python train.py --n_experts=48 --d_shared_expert=0 --activation="swiglu" --balance_bias=false --vocab_size=16384 --seq_len=1024
Below are experts of layer 3 (counted from 0) of a mixture-of-experts language model. Rows are named router (the router's row for the expert), gate (a neuron's input weights, with its number), up (a neuron's input weights, with its number) and show model dimensions 144-191. Each number is 128 + 32 x the weight over its row's rms, rounded and kept within 0 to 255. Numbers have three digits each.
Before each expert's rows: a language model's description of what the expert responds to. This comes from a sample of Wikipedia text that the model never trained on.

# expert 21
What it handles: Inner syllables of names. Short word pieces inside mostly foreign or technical names after a capital letter (C-em-re, J-es-uit, V-es-elin), plus Species labels and byte-order marks.
router:160157095122105133136127125092081145129149097165151127157164116079168119106140168175154137122137082142114100112170102141160159108158132129138120
gate0:124092140200156117094156089106088141108119153154119090174107158120118120109118147142108183109186141135087147137158133133143132158148140173121170
up0:154173115118158092176086094128122126131148110189077166085129047088087085135126091153154097084098123136117165145133104053080147117211152120100150
gate1:121171115109142102173159058134203174125118126080129087106116141155149120122108092026088074198123120111107151078114188125123159107114154147174117
up1:121165103189132156143090110100146124178091062060125158124145153166105190088117111132133160140118141113097170116170137135159197111147151132148110
gate2:101165148180156135133120060169041130146137161117137147138162127035097148103093096137068117136120164170203124162172102120135117117096097115133078
up2:100181118181167119061137137175138062145111123122069136132137149101141178153055101169118130115166120139111152146118195169153094072107136200137132

# expert 12
What it handles: Mid-word pieces, hyphens. Hyphens and dashes in ranges like 2019-2023, plus inner word pieces like et, els, ins in names, and non-Latin byte fragments.
router:165138110135068136172035132113107174119132113133125146140157189100148119130138203141121126137143085119081118138124065083160124149180142050125103
gate0:128140095095154121111130188114153097125125117171092161134139157115150125064110221112134072137116153168122112133126081161122094171149148061138112
up0:137147138103176125073167155122115157186116142141166159101145095153100079054134126149129146113088074132096157087110131140084100088079093131133084
gate1:190140188203092136176125144136117122149117153143100103151134191091132114168113139126159157156135115075146153189159179189139104158140152057149115
up1:104075127096096124119106163135146122135100166168133158090130074088180157141167152140124148137089148107077173138157119131058137092093103181149119
gate2:109095168150126145143063080115147106149091125151146132137172151075177098105145098129142105084173170123156112119093147122148123160103155113165117
up2:159089143050096108143156122096144138117084158110191140123139118151118211170099101087100070131117110141169064148180157146167168138112137128131136

# expert 11
What it handles: Nationality and domain nouns. Nationality adjectives and subject nouns in biography ledes and descriptions, such as American, baseball, film, school, Pakistani, Lithuanian.
router:101137144131085135149092098127112137156128084162158122106161144146163093056125184164136196132177099142104143131147125107181118127145124091147119
gate0:167175149136120128124156183152111124188152182163147149097102152164142089120139084160134115175117108150112127121108132146107168113166098152130140
up0:138118141141102156134105143124116125061120120143137115182144091145157127136147132168149038139113156119091177120122123175115052078137146145115134
gate1:114101152086141160124137086083135109104144131133161103159148142145072125138080162079095090128120107111099105099197091110130167181133187134115106
up1:100140101142130144153141101125118087165136132165113139093140126173189159121154149165138110141119123178104166169153182139149094137120126087152076
gate2:119112129105149130134119153109105139121153089095131146093150163141136126122041087169075159101135121197082122148085067207150068113113163143117158
up2:136111147217106100096111157109124087137142120142139108048158104116139170047128153105151113111163101141084111125111082164180128108128122128129123

# expert 31
What it handles: Possessives and articles. Possessive pronouns and articles before a noun, especially his, her, their in narrative about family or death (his son, her advances).
router:176126123124075121169093134088113127078112117137172112130164124110159153122095170134137152139154122129051124130131103082156123141139130123169158
gate0:176104138104120145135133143095120075197121142102115076094174120173122186072143120152153102129160159110182116106107083118162129134075110121166117
up0:116151120197158103118181153138117136175180139165138095131128136139174123120160124110130142170102113000151121085153084157123133128172127112097214
gate1:142094096163136084122121129170126129039145126105107095082177113143168170052119152158085148116206153146100117120166100142134124119118114109166165
up1:149133150095123140116102119107147146142091092138109140114154148098122146145155071042168121195134074169123166143068102180122114134123158070122175
gate2:049151138160149150158098071116115159111112162079131092081172135110149092118107106109120206154097124086141049112156124120121172110135193100118140
up2:145129098082119160112100103170150061169101120118146149133099138167094098054157137186114185138161134117139166030121127065140127127104100121114072

# expert 9
What it handles: Table header words, abbreviations. Words and codes in sports and election tables, such as Opposition, Team, NRHP, country codes ITA or ENG, and minus signs.
router:116143131135059093121065119088085141107102079133169167131111149097159140114159150137139122149130098145054126110129125107162120082145139080141127
gate0:118058140161135200097147155137113134110095141159136159099097111138071104098171123129109100164127109117151114176156141117077192121136099161120140
up0:096091122059136162124201224129133072154126145140075151137139135153147165117097083128164098057129098180113168163198098138093182106134088117157117
gate1:108127124093181137139049161129123066090117131101115181138119147139156118177097138091123119157178108106090103123180199196073156135118126085146134
up1:107137132141128106138132121133098060111141110107120130158141120115085180131110114143168063126127117141159134070168119122196168131135056156154108
gate2:140146141106157126199119173155136166138134172089072131129126132090135155176080110093136076112131157064182148083153125102123142041152118077106091
up2:038167112066116089172060140123055100034128090157115123080126143128130127140158084071075141212175128123135153092158133173187133172109136145121134

# expert 33
What it handles: List bullets and pipes. Hyphen bullets opening list lines in infoboxes, credits and see-also sections, table pipes, opening parentheses and quotes, and words like first.
router:172126134174094112153085123077115142115123089163164153139173203124184084136117215171122183130167075150089134117161096096172134131152142104185143
gate0:104115109139111134167194150171134098150092154135164184184101140103158120159144139134128141105128139127121129128146100125139126113147174153141112
up0:133105189111147124122109113137106079139114127081144147170120143173175127080100114102121114165120105101100151137111157101128125127093117114105093
gate1:168078090155105105203114135107135113153134171180105176076106166116156104163106136106143164102109123138126145116089121131146084132113106110143062
up1:143130127103153152173135163126170147140150132144124143081145134106077112154121122067158121092145143127122184108164081126126170091121160160109159
gate2:148160102193151152174131130138090110093085152068098174159138082086163088114139147164115150139075061082149174075102128143101156151155147110209133
up2:119105101123126135162176119130141131196162149117144114104145101138114144181157071129141120142117162143208100200144166146100143104138101191185151

# expert 20
What it handles: Name-internal pieces. Middle and ending pieces of personal names and foreign words, such as z in Perez, ar, son, berg, ington.
router:137114130101087112138106092110123171064092137126144129170167096091126102124165157159181170161161095157107101143156111052129134123160119136153129
gate0:101143139115092096078157122102183129168139165160120086128123073104181136123113147117168117078095114126140079161106113119121141106142171198127139
up0:163102171131188125144135179127122122131164133040080154111124124101093125096127061163088125110074120101109110059186169199094113095187105094116114
gate1:107124115102161134100103131154138115161023185131117075163159090098148115118065130110180126124140099135137126103119137167070146115120149140133103
up1:169115143071158129129130104159153173145146121075183165114129135110152064086155080142074102162133112119049138078129122142175184113150082132089106
gate2:134159123146102118087168144096155203112140153057136110151115125119158102201088078154076085153114189096148151138153161178150116191141115127141123
up2:144123098149159078116164142132153174111091116087154070111147195135074151093151100118194133165126087138140094199132186167132163091106154144171175

# expert 35
What it handles: Standalone numbers. Numbers in tables, scores, dates, statistics and ISBNs, mostly after bars, colons or semicolons, such as 3–0, 22 February, 75.
router:175141118140054121168104105105088134107083071153145129173150135106149088110163156170123120127170125134115095133149124065159091127176140132160152
gate0:148147139147087134097130136172123126189159120123148117129161169123114089140184122078074127125122093128114148144109101133101123105116193118106134
up0:096156112130155136112178136097118119128135194108065122089154173099135120145085171137130156104137110083173172169141060094042156176139093084096129
gate1:119137199128044138151186207163125102165155122164102156065130168143119137118099137088153088147154157162155112124106162168183061140125090104148106
up1:108139181222114129169102159133099120147150107169050186137104082109146112184131123090145144103131140068172131068136147215151082074147104118140085
gate2:157091096067168084147167121147135097128141084141203169106122066154122197086149149098154133103173137162171089105108125133123171109136121108117120
up2:100095127140116166117169078131163147151147180186072118100128160130165088114086187094133088152132092116113143124097125120111128094143095125113174

# expert 3
What it handles: Lowercase word-initial fragments. Short lowercase word pieces right after a capital or word start, in names and rare words, such as b, il, at (Ch-b-osky, Qu-il-ts).
router:159132116153083141139101095088106129121105080104111162110161158123138086145133187136093158150159083102099111070131097093114144150117127117132149
gate0:132156111093144148199101068161151154135176138131082138160044118112118096146101128153113079147117138096125102162104097123135083112118083102102096
up0:111137112099157146126123138131104120119106144135156155111118077155124086171158144108169080145113121116112164103120167087191133131106188161145058
gate1:156104143079114104121122098131090154172129119140171093066110126092118080149125102127124155129163100137159139110142160108119126155150130119146182
up1:072109106166162129129187166112194151192167138134196142152139096048149097117151106162161155203105117138079096160105139145100121175084170117129074
gate2:109111110136153142154092134109091130135150085154221102136100222130223163071112113125146106174108122120092153082192143126154148131097125119126195
up2:142146071134198187157141168137162214114187135151149159132146104163065130098122073134180150080138149158095113174144031115219133098139154127139143

# expert 42
What it handles: Table header cells. Column header words like Date, Total, Image, Year, table separator rows, and numbers filling table cells.
router:167159166138098114153053173117089162114066085154143158146166106138166165107174142135129169152166105171116109109092143094163111110149113099156138
gate0:132140136108166127110167082092140154188132112102161125110115094113082109138179127132075120125100134176155137086095084107169122080125181152086162
up0:155118122131124140091095139110122052114073068107069110103151136122102152103091118146118108065097175100077187159154112104142170095133158158149131
gate1:135093155126097175103124167169147107174177132111125090125096104081147103134143153101116095097117086090155183141098102149191121087145104101106155
up1:131135127153088124078139126106113088136035110106189138107123137126141167066124184054109157126150110075132151112142163128095142134115061163165127
gate2:069068164109167178123112161148104129103122207124113133186122114132142136146218232158179107076175100100098131099090094139144117127123095119099111
up2:144124171085130139171079164127115122129150074157125138108128122088134180129095032141089102168139118181116151118150116158125114082132182122122081

# expert 46
What it handles: Closing punctuation and units. Closing parentheses, commas, quote-comma pairs, degree signs and ft units ending a measurement, name or list item.
router:166137135113086101175062095069101173148085077116116131109174143113121139100088146127123173166151100136101121105198111138131100105169147093154117
gate0:133143085082107169071117133156117165150111099147140137146167119043117094091168147087115080111106128175127160098134090140177144127151118144103103
up0:108137148126172131119183116157104145118088141190005124184117122137102142096172178128128066160151138170089114116124102159129203066157115129171109
gate1:144097145148137128161154125189117145104052146086089135174182142099127106082098148043058196115121102101130175142127150070114129099089104104105106
up1:080162113118128118121091084123119125131163128115125141133114127120120106122131121120123160150133130064120178097165118095100124107142151118081116
gate2:190165132075148131150120129199094125138162122120134136162149074140084129210118104113150156112139139096154138120154140189124115078116131138128101
up2:142140123109177119173126169114126075127134151089120140130156165121179146090082124126140091172127144129137091103126095166107142138115121081157138

# expert 10
What it handles: Determiners and quantifiers. Articles and quantifiers after of, as, with, such as the, a, these, all, two, both, many.
router:164113106146092098188105113098077146111062093108145117125175157114203098144148185163121175153166093116091125126091127090154116091164097081124131
gate0:132128173169128078127145096183112156105152136141180140114173132104146086144159129144097113135160134124110113096096146139084176147124142005102162
up0:193100173096088094155139116148145118101104145106171082100105146124155127136174083133167142137145106129113108182124176134139129172163101153124086
gate1:096130164105095225163156124169135130176146178166134115122122154090121093116161128154111104099137108082137146105123190164100093104125152155149137
up1:165102182117179091149137179110119137115055126180207115072118143121165136185130154099164096167104103178135171176136187137159128143113135158145113
gate2:100154119141100155115179162121088144129098153115131105133143157100187148151140114111139124109171155082087043156120147102156146172154149124166124
up2:095155142077103167072154141106138091149143130182116115159156124112112127107105117169086160122175170117188124155193091095155153098165193138132090

# expert 37
What it handles: Name-initial capitals. First letter or syllable of surnames and place names after a first name (Al Ad-air, Al H-ibbler), plus infobox field words Phylum, Location, Born.
router:137160111133055061133091137114109142129137092113131139100141167074116137114148134150085155171178135142073133099126136073121127134169113106154136
gate0:099086136080131153105093140043132102094136181091070130163121127146170148112102097105176120090081129078103093132112108130097141122116110158136142
up0:143176128183111103152155110192115154116153089193184140099145134113123102106157156139121149153130149155132183120137153089128127165142121135124143
gate1:222109127135169120179067159154106108126105121095139125100137105109083179146110132171156075146174159065120154115141161206077188113100163077101147
up1:080182184101139111198150171146163144139157134087078128127145152108141079127125148076109120151163152154098141123178102136138103094145134051118097
gate2:122166129183162149137102162152113151104116101158121095175141152152080211104216153101095130169145115168068130083099126138162123079110156146152153
up2:136070140189158156104140118134137089114109115143092115100124114162117139165138167114123102154154179151176146115115107183122148179123168136131153

# expert 15
What it handles: Capital-letter code pieces. Single or paired capital letters inside codes, acronyms and model designations, such as KV-614, KM, PT-13A, VUWAE.
router:121128124100107088152061123091080172092102083089169160189142180082166133114138204141146143169149096143116138112112123099105125073196100138147108
gate0:145105128131173114132151175153168069062122075138086090100166118087123070154066104115093144155111199137117158155109107168126150146138093092119150
up0:140094174133097099109155061136117139154134149113108162130143127134079151114220075132124151171131121222119138156148119130129153077164170156172118
gate1:171158123122119067135075166151137095170156128231090197115130189039149106081103100110147107135135118128189160158063114073146135155124142098146104
up1:126152097103127121156177093115123113033059143170116054185111071085107151111096066100166112160070102136136085155107107104104124102179110143142103
gate2:118132100116118126180107124144069143170054104125148106144104108138153141114102100172104155102129149121083166076113176063108116122131187174109121
up2:123112123081117117092132125125162134106096133142109102160157095094092169067141050198122090102151092181128164101132121191165175105100148120168098

# expert 28
What it handles: Line breaks, sentence ends. Newlines, periods, commas, table pipes and brackets that close sentences, lines or cells, e.g. a line break after a sentence.
router:162138164131034129169072132131083145108084075116118126129150184094121118116102170168154137159164097121092106088162118085139102152162114064195103
gate0:150171166069076110055095119141107103109112147162113136189089138086093134124137134146133250086107152137118139136137103152095055194144118126164119
up0:155143201087108145126162120102125127143109103144092069166064149095111096169170174135118154166140139183161174106122142145088132146146137127160177
gate1:046107191084125217109112135143139120100149144075162130126139130131082185124185109130121113175140131123204131136113123046085167100119120066178072
up1:179149139083129038147187152108125138070080145123039162108124105154097134125117134129091149108134133121105138115129098207160114098148147105110135
gate2:114120146097121118108142075156154117144160138072118097153127131170116126179157098094133150202126112080070123177070134166125112120171104152179134
up2:206177124128106140122122067143120136136085138103178106115114090152104131118134138111112181112123115108110147221156169163126185113124071070141123

# expert 45
What it handles: Sentence ends, heading marks. Sentence-final periods before line breaks or new sentences, and the == or === marks enclosing section headings like Background and Reception.
router:141143116137073098149060140056105146137105096137104130148175131134151107146143136142127193125175091141115122080145104096119139168173144124169127
gate0:120126103102148135114150128167140162142119115151120072080183113130129183135142132101169094175126095147140154138112121143083143117133075148094042
up0:166127099242148138158061146119130090108140165158132149123110081120098110163120114087080150129122129138119144100207120117141113133099105110135131
gate1:123120097150084074124175136160121128181175086068120115059145129128160111115147154151094091093106083138133115093077168146152114167176170111049176
up1:101124116161138127143079172111167162091117162149157147130066112140119154099186109081127080112166077109075043048055110140125133161142157149139074
gate2:155099157064092132136192116100133101154104155129109113163202091114118047108100134111163102137125052131136126123067106127150147108113086107107104
up2:130082185103111112130123105174137119132128108146110104087143136153149133135137094113116089116104109109170162109068135096093128119131109114139063

# expert 0
What it handles: Foreign name syllables, title marks. Mid-word syllables of foreign names and words (Carr-ost-ino, Sh-ab-azz, sole-ares), plus the opening = of article titles and table-row pipes.
router:143131107126089124175125150125079159122138085119137121133158146107135154110140189149128121156179062152153114106150052080170124085181147083127139
gate0:080100119135103138118160119093112112132122138119137159090124127104105154078081102125119112168122166130128095169102133106116089107146147141140129
up0:101145075096139056093138113080111134143161103064091112218065130148148120104185105125114111080089098150117119112142126117136109117113089188119162
gate1:132097131099145154124099117090113100132150113091132115172078163122184157169147082131170088065171100103114158173096158154099149096115146132139111
up1:121164143141106115162155087141138122077142091155197176075122153133105108143080109124147156210137122119115183127141124138215132111153151108122177
gate2:205169133146157153100140147117164080185113130119180130114173073127114156202095156136081148123066134145127175102195067119142186100119130120126126
up2:113116178134088097142123067120100126107103099069137099130132114183126146100075079124137085137128131114126132126082103168146089145165104128110204

# expert 30
What it handles: Sentence-initial determiners, pronouns. Words starting a sentence, title part or table cell, such as The, It, This, He, often after colons or pipes.
router:132135132128113068145086163069105147131084091147155152129130159112143119137116154173140164163154074167098097107134101099146153124186131076154125
gate0:118170153148143167154162119119137128086126116138157077114133098116120125085092144080151049150111146109119120122117138149134132183152097186143138
up0:107083103114095079105066158093105155140152126148133154081112151104141149149102109118093182114156132160156167070150157132093126143121091137144145
gate1:099115147090000116090095105075126076092119154094072093154133155174142207116151159159055152114139135161110078130077158128102191098153093103119109
up1:087115129164136115071104156102115100101112141092118151186154121114121175086126154165068090123144129118110000164100132139118106125129112126152127
gate2:117081162121148180119070155129185125119139113100091145096114083137056101114100200139128132074123177066147124171126123142064063142135109143129175
up2:088131151110111087131082097095145135131131129143145183144124150186125145139170165110144138151123139120048125185101128147109155167137093103104105

# expert 41
What it handles: Name endings, possessive. Final syllables of surnames and place names such as -ard, -well, -ton, -ville, -ington, plus possessive 's.
router:105158088139104125205098116093110145105106122163176158121163171104131149070151129148146132175130116158118095114143132042106136094160167170168106
gate0:097076134175117133170151174180137109111155150106169112078146088111107049163154089125125121092123153122137063122110063167132138152150188121195156
up0:151109103116106146153194039078159168079080129146152112193188163152079209122096139108064166143180158151072115148137156123123130135109083108173095
gate1:116122139155153146121123163123128128123090097141103125102175112109155144145161121167121150135123166066158170169102160120084088078130176048134152
up1:069108159160126083113137162111119163090172112129140066157091151124130123225100130125124110139142124117083127135134087123114192069165141080127150
gate2:146186102090113064084121109113107086103093139125148092163151096120119125189183109141150125117163142146140110119057151129223158080118111160147106
up2:158142136088113123121179159077071122166120102143070105118129077111101132143127146168121122077153113173174125084120182131154166118125157143149112

# expert 43
What it handles: Punctuation and closing quotes. Commas, periods, closing parentheses and closing quotation marks ending words, titles or clauses, such as ", ), .", and ",".
router:140148169170063127153113135076079146077113104157147157100163145096163132085119164149110170166150131144096149138121127073125142122159177106183165
gate0:095090138157129135093128194123157125085132129155163086159140150121100123044170109125087111184129082083167179151111098164150105045145119142177120
up0:160055157109070135094083166140150111102129089149141173086190142081142099116132088138118134053099138058170109130161064156150144093112115107067097
gate1:179081113188153126154128129115163143104070159095084125118109099087098108112151181167144194094120126133110111141166134117153123103119084105151105
up1:121139068064094135139163128118070147164112146118117121157113111120103049109096150132144123085096146180163163108132116103151134138110135120116174
gate2:122079140138132204089121141152129109086054117157078166127127111107155126154090131124108125112139121129133123150143116157097095110065097066148102
up2:106137147150126093106126132118134120077137134075125142119135090065154100082149099103079087095045157154150161102197135155148121041144127153109143

# expert 4
What it handles: Proper name starts. Capitalized word starts and initial pieces of names, places and terms, often after a colon in infobox fields, e.g. Texas, New, P.
router:149177143122055084163149111122099168107113065150180164092099136108155123132160171142129201127122095169100130119142112059131088159185104105138094
gate0:120114134101163128088131117120127108132166144078108161195165113124052182139167117132171161126140112038101140142107196179129106160155113112160117
up0:170109170141110137116125059098115129150177173102127136207156110113102150109072089149111147100144102120086143149119122098167125145085099138147053
gate1:098176077124051128148163120116112134069137113115077105101079112110145088159223124089135118138129146150144108145132194142161158141110143130118101
up1:164144132153127123067102113114155151139177142065108161062129146114120065126114103126216165099127128146111132131089146205087120128125125198157167
gate2:156197173094094124136128164116137127115061139115145141147123097151089162093097159115131149144121032144135133096160115127127162171136072028119199
up2:122167107149091111091104078181127138054134131139118130104103105158129098124080191112142092144104140145160142113174155121125084126171149120100146

# expert 19
What it handles: Capitalized word-initial pieces. Space-led capitalized first pieces of longer names or words, after the, of, or table bars, such as Par(ma), Cor(inth), Comp(uters).
router:163167089131093107139090142066109139116103087124167149126141163110189137161140203124167163149151161187063115090155082129179070156165113079153128
gate0:114126114161123117142140103167118131111154151124086150110143090143156135122116099116104134041139141187095100105149181068126108161164097111106131
up0:137184130113092137108140115130102149113097132082150042130093177119108146147097137085184105170177162212202133100191148113136136147096111136127094
gate1:156075091123118166094144162150122076104115129084106144156094126117192178096128097088131162098133131115099090106160089148119142116087118059116077
up1:128177096086070120099088135137128156188139114146214194075135192151052136158172122166103221111174136204117130081176175118126087114136142106148131
gate2:142099182177172088114144082133103134075127127074179160151122042100187114174100166139097163083156135114133131163127159111082120084103086149137165
up2:150121124162096155141072094075181190152143159150125120131119133138103112209106148097124099168162159088150116060167137127173172133099129142105122

# expert 40
What it handles: Function words after nouns. Prepositions, that, and auxiliaries following a noun or verb and introducing a phrase, e.g. notion that, judgment of, there has.
router:163120108161064135160132103111094138100103109139151138127173153137178109087173157213123133172138099166117119137132124106137107135195144090179162
gate0:119132131113153194143070157155108113120184103051119171069128186132121095147156129112142083085099119150139119100097202123137120099087203072152121
up0:123142092132096149138097175111099125135104101125082109145099073126179088112110127084129099056079096150111134105103153165149082124109140156121151
gate1:165143125097117134103140068132105077095169107125134148184096166136117119135045136127095137196163058124174087120108178097075128104109175127153098
up1:189135131114123092135134129035102099145135140129124104186178185143093069102121136095180147171125114159195065142110105131123065179134098105165102
gate2:170140179116154096150186127086112054175119175183099144153184084161096137136150109145165112086100139124132108145126098172140140097118122172095128
up2:126099118162110130180111152081147091148139117129105154154143142124148189109152104168134156100113107140108066130116162100149119143112118105161134

# expert 39
What it handles: Function words in prose. Prepositions and articles inside running prose, above all the after in, to, of, and for, from, into, between.
router:154165113160085135150090114126095157125101103163175134133130178125135108091155179134118174146182089127104084119133115077172099150165149097151107
gate0:056078129119147129154083193138080142145073126171069143152201130082152068086152122073155155130113164114138135158154070096083126099191139093142165
up0:117175067123169123095139146103106114148104082147138116116085147135057160089142108147186168170140155121120108161122133071126156152125122175086111
gate1:121125141142171078149171117166110107202032127095045137145173138006129110113132109125085119123093090173182127157090101109121158104107118173155073
up1:186101046090132163162110082170059164072090123142054174217112122096110197086129072118160095117148105106118134131105164061167119099163130121125093
gate2:088214165128106152149155148138140138117123107189177153075127084111108110064103146128126111166150104168202140154122090114108074128126127141104136
up2:070205136101117113050078152162120113119085116164162144145126137134166100048159108133153096126103123059160153133070141152094122127132055095144161

# expert 25
What it handles: Copular and auxiliary verbs. Verbs is, was, has, were, would that follow a sentence subject, as in It is held, (born 1956) is an, Shots were.
router:158167082133080122155122160103119159092104085173129141118151166141160076103131173168132163147158090140060125125155089109155074096160133087195141
gate0:071169152122116139117128150100142153182147127152200155204151117125157144127122130146140154133130118080151132160095152110129158170085138132145078
up0:102135090100185118120168184085129124084125140128151093155075124121165156111134099165156187061124105135116100126144120092076152165141073167180133
gate1:117140115124062105129133132139144064096079098150105152118189117109057108107208079164094126138118098125115175101131115136081166108082109018133150
up1:114081169129140086140122183159116132156115160115127142160114117097091104145146148115113155141128171110135171040094123095159162129130098102159125
gate2:173143126089167096159116110105127111114105121144176073101140115131126134158166161101074124121080136135131105159214117140143096058095111118070131
up2:168179076130093156113139144154087113167081141121130129199099194121120145178081136145102155174147204113127159110145159113139152121118126131070156

# expert 27
What it handles: Infobox field labels. Field names at line starts in infoboxes after a dash, such as Education, Record, Dialing code, Coordinates, plus role nouns like father, head.
router:153158110164096079151121114128063136126114114186184156099180159117175126132116193187086139102143136177133165112149120077169118140145131074164114
gate0:099137122086141115115142063140092158135106173185157112106155147084162199100107096163200155077123118118107149118098115159150104112137087136151109
up0:137106104150127075167133141137150130176158131130072112136128217151119131151130138147109111096106135088126115110127108044135102110112117170138073
gate1:161153122099112057140150144166097112152130121157084200086158096116106144138099169100067120096115151148147103132088160154120131235098204134123177
up1:099096115130129114097117116174106152135109100127129143111163134169110148134196157167152131069094140118139154111133143081177175093103166154125123
gate2:126123065140141121125134092140113091185132137143106046154117082113127182061131175174130144121115077147137145147110159118176081104122102167185000
up2:135119112157109207102164175134167153144119134103103151189080053081148142160115126129130105128189122133096097133113117145153122108109103130106106

# expert 26
What it handles: Word-internal fragments. Short capitalized or lowercase pieces inside rare words and names, like bio-av-ailability, Syn-ag-ogue, IUCN, Cy-gn-us.
router:142146106131108119122113161105133151135119094123143142107122139092137130110157121150141150107140113174126122111143076124101117114143126101208163
gate0:144117131159103120148164140085120079085139182121135138183181139117102149158135147152130128099140107099166158097070120179084104099093129119173141
up0:075129120150145144099114116105122040034167090127103040081111123167152090111191083153099103146125116126158086126115144150101143131140140070088110
gate1:088124076108135133120104116173140140142136146097169100134134166056085120119136100190044134078140118088153125156122205164090108093135125141127166
up1:156105062108138113155119126108110145153126160130066103149112137137169071118094104118149110172072103095113117142141143126069168153159116118137086
gate2:132115118167166094146158123150137111149130141122184072121210106128134106140059132133132108111172128092196115154200077122108092154182108088144108
up2:201179128148125134123087166087127092054092110067084161093115159108088142134156067116134115131119119112056170108169122150108132170083118135103162

# expert 23
What it handles: Abstract and event nouns. Common nouns after determiners or possessives in prose, often abstract or countable events, such as growth, controversy, points, election, report.
router:106143163165097113137112170108080145113047060131135144074139133071190093099134181173094145126169135150100158127130125110161123115143110042189161
gate0:153056130131109128156112117158122040100080126095112144128152121138081096150117125137185189117146142122111145111137131177096076120113101153128107
up0:114118144107135131115124134073146065118123121144118142115159093112127125096184187120108130152108151137096166228147124113131169155112089123143126
gate1:099152032127115180157169097145116123143145147089120135103107120130173068094104107132102126109082149071106130102129108129165179145118138127171135
up1:157155128121172136165124179129109124158064093108147089143133134106168115152126136147124140098120125168084154093128130162149131123135144235154156
gate2:089163078165112061130137211187112134139087118168191122077137124115060121147142164146116094128139119194135121093139184109123104075091127174135115
up2:112105084076116117155148139167088084133078175066134147054146139094128140086111125105133194091118119142129138174082140111077071100108016123110089

# expert 36
What it handles: Opening parentheses. Opening brackets before years, units, translations or IDs, e.g. (194 kW), (2001), (ID #; also LaTeX ^{ and _{.
router:122131171162088104177114145077092151106106104137143119123134146091174123128147170167153147166148099147103144091137132065136132157166156113143156
gate0:110115114129154148124199101114139144127136138093049045174141089157133061110083144114123127098097187086125153160134174093156132110148099132128154
up0:129164110113133086159124114159116116094141085067145139142139114026140090150183194149120131157144100148098131087158105195145113162171148147145126
gate1:145113126153099120102150102113123116132141172134234137147094147143112155136153146135110183106139183121105102163098104136165135061171124129112143
up1:124137124175080108162145123108123102168125182141187098126068139145099105128136162186124151154132138101132137152135138123136182116106148083105135
gate2:129091122089140128162104132103079113156123133165086141170130165159172081135135104067138133082143200150123152119079120071149097160161132106161154
up2:145126156128149116161118116118093138201172085115097088098128085164103160105167140116158085167176154156135068133111075155223133102134130127101170

# expert 22
What it handles: Name-ending nouns, plurals. Final words or plural endings of proper names of institutions and events, like School, Register, Championship, Republicans, Publishers.
router:124136126147099105171108108083110128125086114161115172112140159127161116100097169152144171158148116118057147152129117101121110091152076130200159
gate0:127181111145108124129122115151130103097109078119209133110099123134117086159132138089112104133101131150149122099135096093135067124136119105137104
up0:135150133094149096064150161151111081154137108109135149136136092153111107114123156130177073130101115123066146156175147143100119155148107095074144
gate1:074074178120098173215158087155134099113156133110159160154117134081124131149077142147173102158125115115131089153116146170163194084102149111133092
up1:112125101204155048102150124124155110149117122158110113142166132193060087111149135159149135077145137121117129117068120043087166108110082159112127
gate2:212163117006158082151121202153126141129189118065132141149093097094112038041119161121135135132114104091121130147099108125170129127088086117146167
up2:145117181136153109118128164129138069179090115162179129166152163161103117063145176104049117123122143139106092125162131136081108097091077169147071

# expert 14
What it handles: Years, dates, numbers. Whole years and day numbers starting a table cell or date, as in 1968, 13, December, plus month names.
router:151120150124057135138118120120083153094098050150167147129181142104142099105179180153152159128162049141105092102121126082173137113157115124155116
gate0:128114091189125070135161142169152104123123155096147146131159106139162194129052113120114123148110139121100133083094151145171195095118154159167158
up0:120121080141066039132131048129162154146122062094123138128141101130159127083110144118146122141142062096138124120150094116171203139090167145119204
gate1:086187119077124142111125133177106149109148137139132091040097079134118168151078091126095193117100162120151196166138152149130116184071133129117140
up1:098072139191110142137094131171124157144185149106119130162097178103140090141136050157153080136093168120126154152171128135071161177155109157115153
gate2:179155154129118106141161143128137110164123060122142084105151165089109128143141163056086102169149208106051166071107152166112125162108127149139124
up2:111112104112131134101137077123121145118118123161122058096143183105122168065181165123075199185142096131081165108126112179129122155134093117115121

# expert 18
What it handles: Colons and prepositions. Colons after infobox field names like Production: or Staff:, and prepositions such as in, by, for, until after nouns.
router:219151098111088115154088100087073153105105085167123135117178164098143105152136145168127139128143095156143136098154128079152124140161167145161111
gate0:133121138155078126103072150173079121135086161089077091098168116165138138143126161118132129132103139090103085120109118132184165132149169107215100
up0:153142139122078149141006134106115176142150147121096103106089151095139069121147130140182115138128158137151124113138041125133124110140148104064192
gate1:086106175185151135110155092161135159083158060125185147171086147124154110120203173165084161145125149035180078102164145181100114127142192134101170
up1:129096145115069159085158123119091122107158124097106155112126174151133163084179158164125159072137107115101174132169142125111051155151088154114096
gate2:133161100155137154158134186168103141104133172148136142120105077101131109073078119123112098119137179176122124130096147117189075106175126105164129
up2:131201102084093124126106065142154122123154081126091132119080154098110136171106077103078124064178119143180167126072173092131117140104131122110069

# expert 6
What it handles: Digits inside numbers. Digit tokens within multi-digit numbers, such as vote counts, table statistics, goal differences, coordinates and percentages like 26,026 or +9.
router:137122135169085115145090164086071156128057049148136158133168154106159130113156187122090162130176104112090119114160116097140105101139106118167121
gate0:219081116097151145135151205165085117179050108083120126167177120122116103107144118169122101129150139135178129119111141146165124099139167113153176
up0:114141186152143109117125125113100181167088144150152230069090128156155136175116182156113145149150127104185105173089141127119171127125127104091185
gate1:138158132140162101105149128131087157181137140050170100150094108177137123082191081189139106153111102187097145035072097187105130150117148154120145
up1:120093154116151166168210103174095140142051111137131089114163107126121078092134158177083135145128086157075156181145125101155165156147119115121093
gate2:150112162092137127137147150122141091104140162106091062123079093104143156120152130119064089136115157123089091116129128219073180096117105120127169
up2:144093133120142105084140127149153058185109022055168172052138159104105098149136126129143115077180128106085136132194113113133155067117154148128118